Weights of a small mixture-of-experts language model, trained from scratch on English Wikipedia: a sigmoid router.
Below are experts of layer 4 (counted from 0) of a mixture-of-experts language model. Rows are named router (the router's row for the expert), up (a neuron's input weights, with its number), down (a neuron's output weights, with its number) and show model dimensions 0-127. Each number is 500 + 50 x the weight over its row's rms, rounded and kept within 0 to 999. Numbers have three digits each.
After each expert's rows: "comes before" lists some tokens at least twice as common just after its tokens as in all text; "comes after" lists some tokens at least twice as common just before its tokens as in all text. This comes from a sample of Wikipedia text that the model never trained on. Tokens count by the router's weight.

# expert 113
router:539542523533526486528473528530419410465411535524444484493431536477561544550473541479515573560480388466577499544486498476474507405518468512523451567545507512509445537404522471490484470549529562529482567564440471520492457524509445510453361516440513429526497623527489443463426561401445506512529520430567556515538494504465474544478521390497518457510451513549536388432475475529365440564417
up0:515535471425494516493488553552425561501508487493475436540476436377513525497486511574531567466551462541628455480549478529540498536462475463514514593540469397467509503456511506434500548520523549487429543465505416416474503462442423600510474506479522527454492446486508481436508487584489493484475586575447477498526579450467536508502468557528480571474490489526490515480510421424509472485542
down0:520457561571421506529552512418512446454511493487529465400478530485504506503433538539495498476466598453513521513530477601557498503507533493427485517482471529513532600574553622497427497506387521540430508536385538533529432594623395595586552539529405445575371508452477503525488526549553508430478504533524439477501524500455529548445578493440440427422541516422515462492522563470448571450567
comes before: "–", ",", " |", ")\n", ")", "\n"
comes after: "0", "1", "2", "9", "8", "7"

# expert 8
router:457510499475447483553476543560492516431471581519507474458468479484583412518467465518519435529447481541511565568405427454637427382427537515494484539531438499425536564491606528519410395531521486555526588497511477470569444482500475520518463500429493462418545540423502503519514434407557527496471489449634574464577457405557504564539574467582478519564502466547513468430531490525488499478418
up0:535578474517429485482520554369456533576538524554555495579541572551459529514391605470563485450491539556505468599531482445515510489511502548418444510563446550505511579453371471514539491584512516520494487528501444421529559476548401525521454542355499528549483490463546520531502462395512435464518516540574408490608465512470600551509546440537511544527446491507458476517465512502510495505473
down0:557521507465477457503550434442467483424462549602392562412524521512471486571462596441548421481514472478424468489429364504537553549454441491494481522518563576454454539449510556514426625515587451546437410430483498470503412453475460499570537397488466443486529532492549431561520403512401401502483457478484401445495423521525429527525389445515535524451453495490494516459558478528549422512553
comes before: " the", " a", " his", "%", "–", " her"
comes after: " ", ".", " one", " work", " used", " members"

# expert 6
router:591542516525502480464433498467456457410493550460506485405472496466531483485456516607530492558603463535529552568475381366526485522514494458520578545451459412501515586508555555471454459541484391595423558549503461500580498491469509518470531476487609439443499529490493503479433510530585474460590488379566460490566479414519432587554543495557530528578426557544622527471584501498433487502474
up0:486456496428519516471528442582510526568523527550498475409353532495528538508426421437587497476521467444601506532474479468495452554490510412567496465437392652462470546517436510454539580594533521524480573519546503487530461538566473483563418444490508527483449502494516475466437535531521453508510478505480469479644484456453467511521534451547540404468465537567494480504513507407509469410580
down0:488438491474515567478451531520547551449535479466523497549454543532442547513516420479456447478517543521533498506446550534552500516490514528465429404548482481524479504609475521517425537458564518460558487414405526454522487441607419479550472441564519424434543470559557491636492523500490545489571540542428434493476558539490421493492414517552488520508564490483412538519537480526455532512450
comes before: "1", "2", "born", "3", "4", "5"
comes after: " |", " /", "\"", ")", ";", " Order"

# expert 190
router:580533464421588400463407590535469577475471590532554437565386517449509463588516521545481476532501522510513472535487457481599554462461464567484547478531493544475441492477561530511481537527511541484521580539468460439509448483482515446491447455449523387502548490504498495429551464513482508571576578486522448558517473466507552530535549460486420513463385493519509459355567470497476508534493
up0:563499509522453521481457484438533555475510500564481528540499481472508489506478493524541585470551485439507492468508491417552410504517406533415529545566496591407545526555458523517472550514441497494524541493545422597549502478480495559564446521399595398484531463511475574481405429432548554568486514514568552387435421520551509531376482530505447506558480565537539517549554441530470523551582
down0:447517476436575606463510464463576478486439413536490468495462560554534481446447589529522455445516553489443564474542510514529562500552447481405502489503465517645421385546472422499618588474386538499489472498547599555499469417516591450422530430504477499526408480531429562470500528522521577482446537530522450555493435463498471430466520523440509428515517493416514558584534574500498605474549
comes before: " ", " de", " Total", " Year", " Party", " Turnout"
comes after: " |\n", "\n", " de", "|---|---|---|\n", "|---|---|---|---|\n", "===\n\n"

# expert 109
router:488487494526485526523567495539395552428449523445374483503516608498553534540514508622550609546579474455520482504473466537507441460500451526504444557474450462430550510452461624470478491485499488629456492513506487500465488549485472395483446531457552444478499485467439419560451485415534483501543464472515488596585539463558580591531544494533478540497406489551574468497498550460394521529466
up0:471500524476499512616450478495505511495453527556451441523588518527486445550429511676458579581523574495494487535535468522555522549538507506488493612495520564542521508522476506447498448573419483491577548444558590482456501552459536458484480565514576514528459510413446537460535531423557491480478499513490529477524436542542541402472512501466495497485465543524421515496481499413493535478580
down0:499458490478471545432535592550506503466528484501540440405487522489434427481468503462462509509470492440517456512434459563577585603532423544522482480501461456490529421482449484501407519588456430516531543460524413549440449395493584442517554465631514562481491562468569544539400534554501447468493525418471531487594517517470462429573619577465543580493505542546530583402449574486507392403502
comes before: " ", " •", " The", " Born", " Country", " Genus"
comes after: "\n", ")\n", ".\n", ")", "\"", ";\n"

# expert 125
router:595559562512535549551429537448456545508529589545462445426559510423478540507402461568467496512577480480526534578431468501545435400487471565468460493449467458401470549465542549432459436584538417613541516512497514409439458490519477409443426529521544421432479534478445491528478425387535471547531559520632507508555419476599558523571512449505490563473466502531488509494539552496429474452486
up0:475498419435509415569436449589461515434495497539466578499481520612583410523564502605584482553489462498612458546474522445494579458525519587530527507481458478497475496490430465491551449526527492545414533515433579493506466610563493493540468473500554526466464381498517511509434383450481508483494556495485494552428509404444487457505497524419513494506493491512433538459490539551575440546526
down0:579495447510587566443507482446473490527545567505559445488520491525507408428390543488448574548471533463419514558461399462559556554424517462502531468489491540485485441520489469459481501532424401521499463434506424496377507485452528530511543483529526536475380517506537469623522559528492459505512476490580543499544505523503548451498503465536540590483501524455376479441534540520441506433529
comes before: " ", " —", " —;", " W", " L", " Votes"
comes after: ")", "0", " —", "%", "3", "\""

# expert 202
router:620451478472475510507467584570406547481540511479488511456508505492581509534426496466541610526570499495536528467452470532504460410494487480478548543571482526499514499453546525436449496468528436548467494608466536550562517437491515509543510518380583465448564556430475382478440479438510478516586492413547459514562453354606523641479593477534457459495536578490460477455488488490507462528490
up0:490534454468500494507492489546429480449478480468576477598421479539536555451553544504443492598563417504443514482448553518466462551461546484449483519502509462494460561448452546447586557530483501485566535536511339406465458423476473466530467483494574454543547505498472463447455568499499482472492460508511596488563541436441460441508457379537467523538393509467494458466517466448431478500398
down0:481533509645547491446585515507448518537659539507475495564529459499477492555459418505567497457461448492516516464562565531554521577429502598526537463534592483501462473514504520470533504461569496572396512464473469465426537511531552521513414550497486499512627449496481487552505461560471528471571485546433613416495513542576480552398474512470564509579496549525531530385382502507502507582534
comes before: "1", "2", "born", "aged", "C", "SI"
comes after: ".\n\n", ",", ";", " /", "\"", "\n\n"

# expert 243
router:520534502520580468503424507476474497488464525540475437435466536444526486504534510487545530476540441521500508603475453577458484468504502440503655495498508508498512532506440522490446557556500551500531495562583483566520543459549505474486424499431563395512569503492537365509495425364591527505456453491555517554493413398504472565522488444559475433503397429565445495475492582491495442521522
up0:514518545434541549456435466539541514544501498490552488487502508560511498491399409578538556416489527494553486514616503437621456544542499582587468422431533556524618547563524482545484511441502463508513429543523507490531551466648462546552368533469362491511459480466428537489476487554555443549601525501545610472507477414482521537420451473567567492518610489587525481537509485467415444544427
down0:582437506550430493464495533455485446517494492514474472508504548506449446577500394476474484524494507488472463582491512426561490456518480548480469557532579512592521523421504544528465467543439585412605488522524559475574455549467455539497570490516588440477631549460505509473461507455431498401461500477539495407488485527470540433558539445413467458469478554640506596547522553509496554527532
comes before: " the", " ", " a", " his", " this", " addition"
comes after: " in", ".", ".\n\n", " In", " part", "In"

# expert 105
router:587503573528594532542460515444452532429514608496508413462514505467466545510386523552523523507583489509500507532419439499530506457467540549469479584468421436419491558508541574440532457556545425588524557515484507406445498531517474447502443519539520451448494585502500464509519489467602466517509507545574484510592476525549529517538566488548454561486441477642522486473578537437430451396490
up0:608472508520511527498450453569367474452514506420544500472491569490531511491553447508452454524511420598430508520424512535477610464522454532529529489476489440535528534476533533434410572498544535556537510513492536392471528540412441530494386400512351507478503480533420549462555568446487465528508506472504604532455530574489453469472540434422577522485428544479475454403457556395444574548480
down0:518494495541596488430589488505624560541540452492521492500521480528567514588403479541515542445445545460574457562472452416539462457520428499386499491497455517510454410421367478527475459544542464555469473505540451524443455467436539495471510517470506542552451501575574477567529507451549478609486469419493461461557500466496535480464431502504494520457563566499389511475488512507505478534520
comes before: " ", " —", " \"", " Votes", " W", " Yes"
comes after: ")", "0", " —", "%", "\"", " Party"

# expert 254
router:495491534551476444538445489485443454444420513464456494487470515392524470536480486485517555542544500511471501552525475480468555408512526514566457562519450558459457481492510507497509520534531497532491580542504525463505433494484461492478432495467547476492511579505502453479524451457538513440581495426509495524519398392482539548561599517579463437583398545449452472377574501489488519531566
up0:534515445475539460443410425455513459456496535496485459468524475403511472482530535524503512480462469405545476496601537462455467469417454451497463489563546441543469502511565437477430507611443516526618408588475531518476506524530500478426478553536457475530472601565473547478532528541464477389459524520500462475541478548491529579529644478464477471573518588455384499370609482493547582476493
down0:463463525433452551463421586521585465560405522548555454501552547553471523549431498546495498477502534489447495526517520547556567493561492500464422483371495549556581499571590599584496473541507491457473513443499489551437515593462399523536529476455436536462520441474524423391406514468491574543507518479442466445436524563474555584466481433511503446460515573547476473492440475476536538431540
comes before: "9", "2", "1", "0", "8", " "
comes after: " ", "1", " March", " November", " September", " October"

# expert 240
router:540492577517565494557538529522409453417443527533582538444432514458567441602446554489452508467577463533520552490477471444563502451516477486522488503496438513504410521539496619506468552490458480514498519521383491557559467553505457462481349482480553516496574516417440456445500474489567574539557526485637472539432556446496540554471471420536572565489461507449544466473579567461417480474516
up0:477559504426446507490472491460501506461454566530470491473546549532433619463523498511446494485590515513567515497451476473460446449346391498597456550470527488375447502498526490436531463493502481453422481467477547485502458489544488461601442543520536528589583419465462506568528488566599551400488565563561397530443528399395498504503530476517528573409419535475538518466579538486524503477474
down0:410480481606559537561594541524454509435451501475520492501487569565546477432565424383523566521509547442504473504516549538495454534528526456453491469447478461421525509488520512499486504474495481500513533444501442459492558446474469516518450538514425494513513550423460588426437445358440558464596445565462505419457497520438428516564547446499492477513478481542559562477462617564509506476506
comes before: " the", "0", "9", "5", "3", "8"
comes after: " ", ":", " at", " on", " located", "born"

# expert 214
router:592509513504536577535531573529424540428452492472543454460492544434462522540455487519608519497514549621482437564513474503550467425472436521432528466404487558463460426464575511463531399492535497520494547540426442500600423489517388446437489507441582455487500521483539429474438464490463513528590430451554469511470487458526497585546569469576478520636463540544516468486618499493489399456476
up0:496562609497398485509576487410430481378504467520504525502574496475468592470517504512577530466532478484531472489513491533503511447464497594534457486542391433439486459516503450577524418449490484526516515440556552440574485464589460441542537544483503465544480511472503499498402424502497407538485438461627496516516491468433497477525515498504429519515566543551461490548522542440424445425543
down0:604442571493592531467485530539458573542539480541469554531562428508506491562570520564501485487402560470424428545537436480479491560501627487481557530397448490480541457571506428563489453507495595505459454542507536458460523464572514419462493576489527526522534444438623440467503531552555557391600540563485484489464492561432490470466439463571485479522507524482513483604453571495434439451531
comes before: ",", " |", " (", "'s", "\n", " &"
comes after: " |", ":", "-", " by", "|", " John"

# expert 164
router:559487465500521474632508555513479545499399542466473431450471525489542466590394435495459504541499501428554455528477488496545515484560528514445550530553473497447504471520502500450551472492485543619500510505460485468521529548560476406384427479414578466504529476426486567460578459441553512491520497477588488500484413496581552546556624496529503508497465466498472503469572472492453443403484
up0:557623493516486526466452544513539486436558531500500548433514464423470556458433497493587489483563405490454514540510500510613552533558466608544473450460479501532522514533550546502495489620492458473596469560477479499475470625482470504477432429531467507487510574577453505539541528546483514510489436444508462506467464470436559610583473518420470466485481424453449410465484506485470565587527
down0:523525525479499482494523485511413533469581479510537523496614529516578568479490429518436495533491571604534434539512496486473480486501422398518463513516512443554472497544537484461496470522453375593590488580534438482517580443590531466515456588463508505507431519606474494471532465512562585471538552411586482510523487450501482476376499475461449593645427405476489439498474533528464564472503
comes before: "1", "0", "2", "9", "8", "7"
comes after: "1", "2", "8"

# expert 58
router:527565469537495492547381518562424433468546522470545482394519534524567512555421508557498509551478494488506430531439440437569422459414421557516618531550512410507498529457536647447484465409473465561505593531477494541531478485481474498486459559541591442443500498471513407496470494460549437474596499433514473442487497432498520565531653485543477514480439580553543445443512500481445468513508
up0:446441520503483486594524567460498464517512532493448504556511563514537553639461475587509590487475502480523411529489503483442510457487466651400509509492491569478525431445470437398490535497533484488517566421441571525472366525445440495462485539503462556440516476591431405557573507507392533569551522473449482585437504509541501471510577513521493505492525482521451498477505589449571543543565
down0:460476540563517509581537499545551468607434511413445558492557422452631406511482594461463487539471556523432549485452444539531502537533453529513438486488516555476485465472572492451421519474595478398504494446490517537427515446448481606514504515571449484465580487401498493513510514488421546559524553523435494460509580529554575353463518518563439422431465520502554488484476462476475570462458
comes before: "1", "2", "3", "born", "4", "The"
comes after: " |", "|", ",", "\"", " /", ":"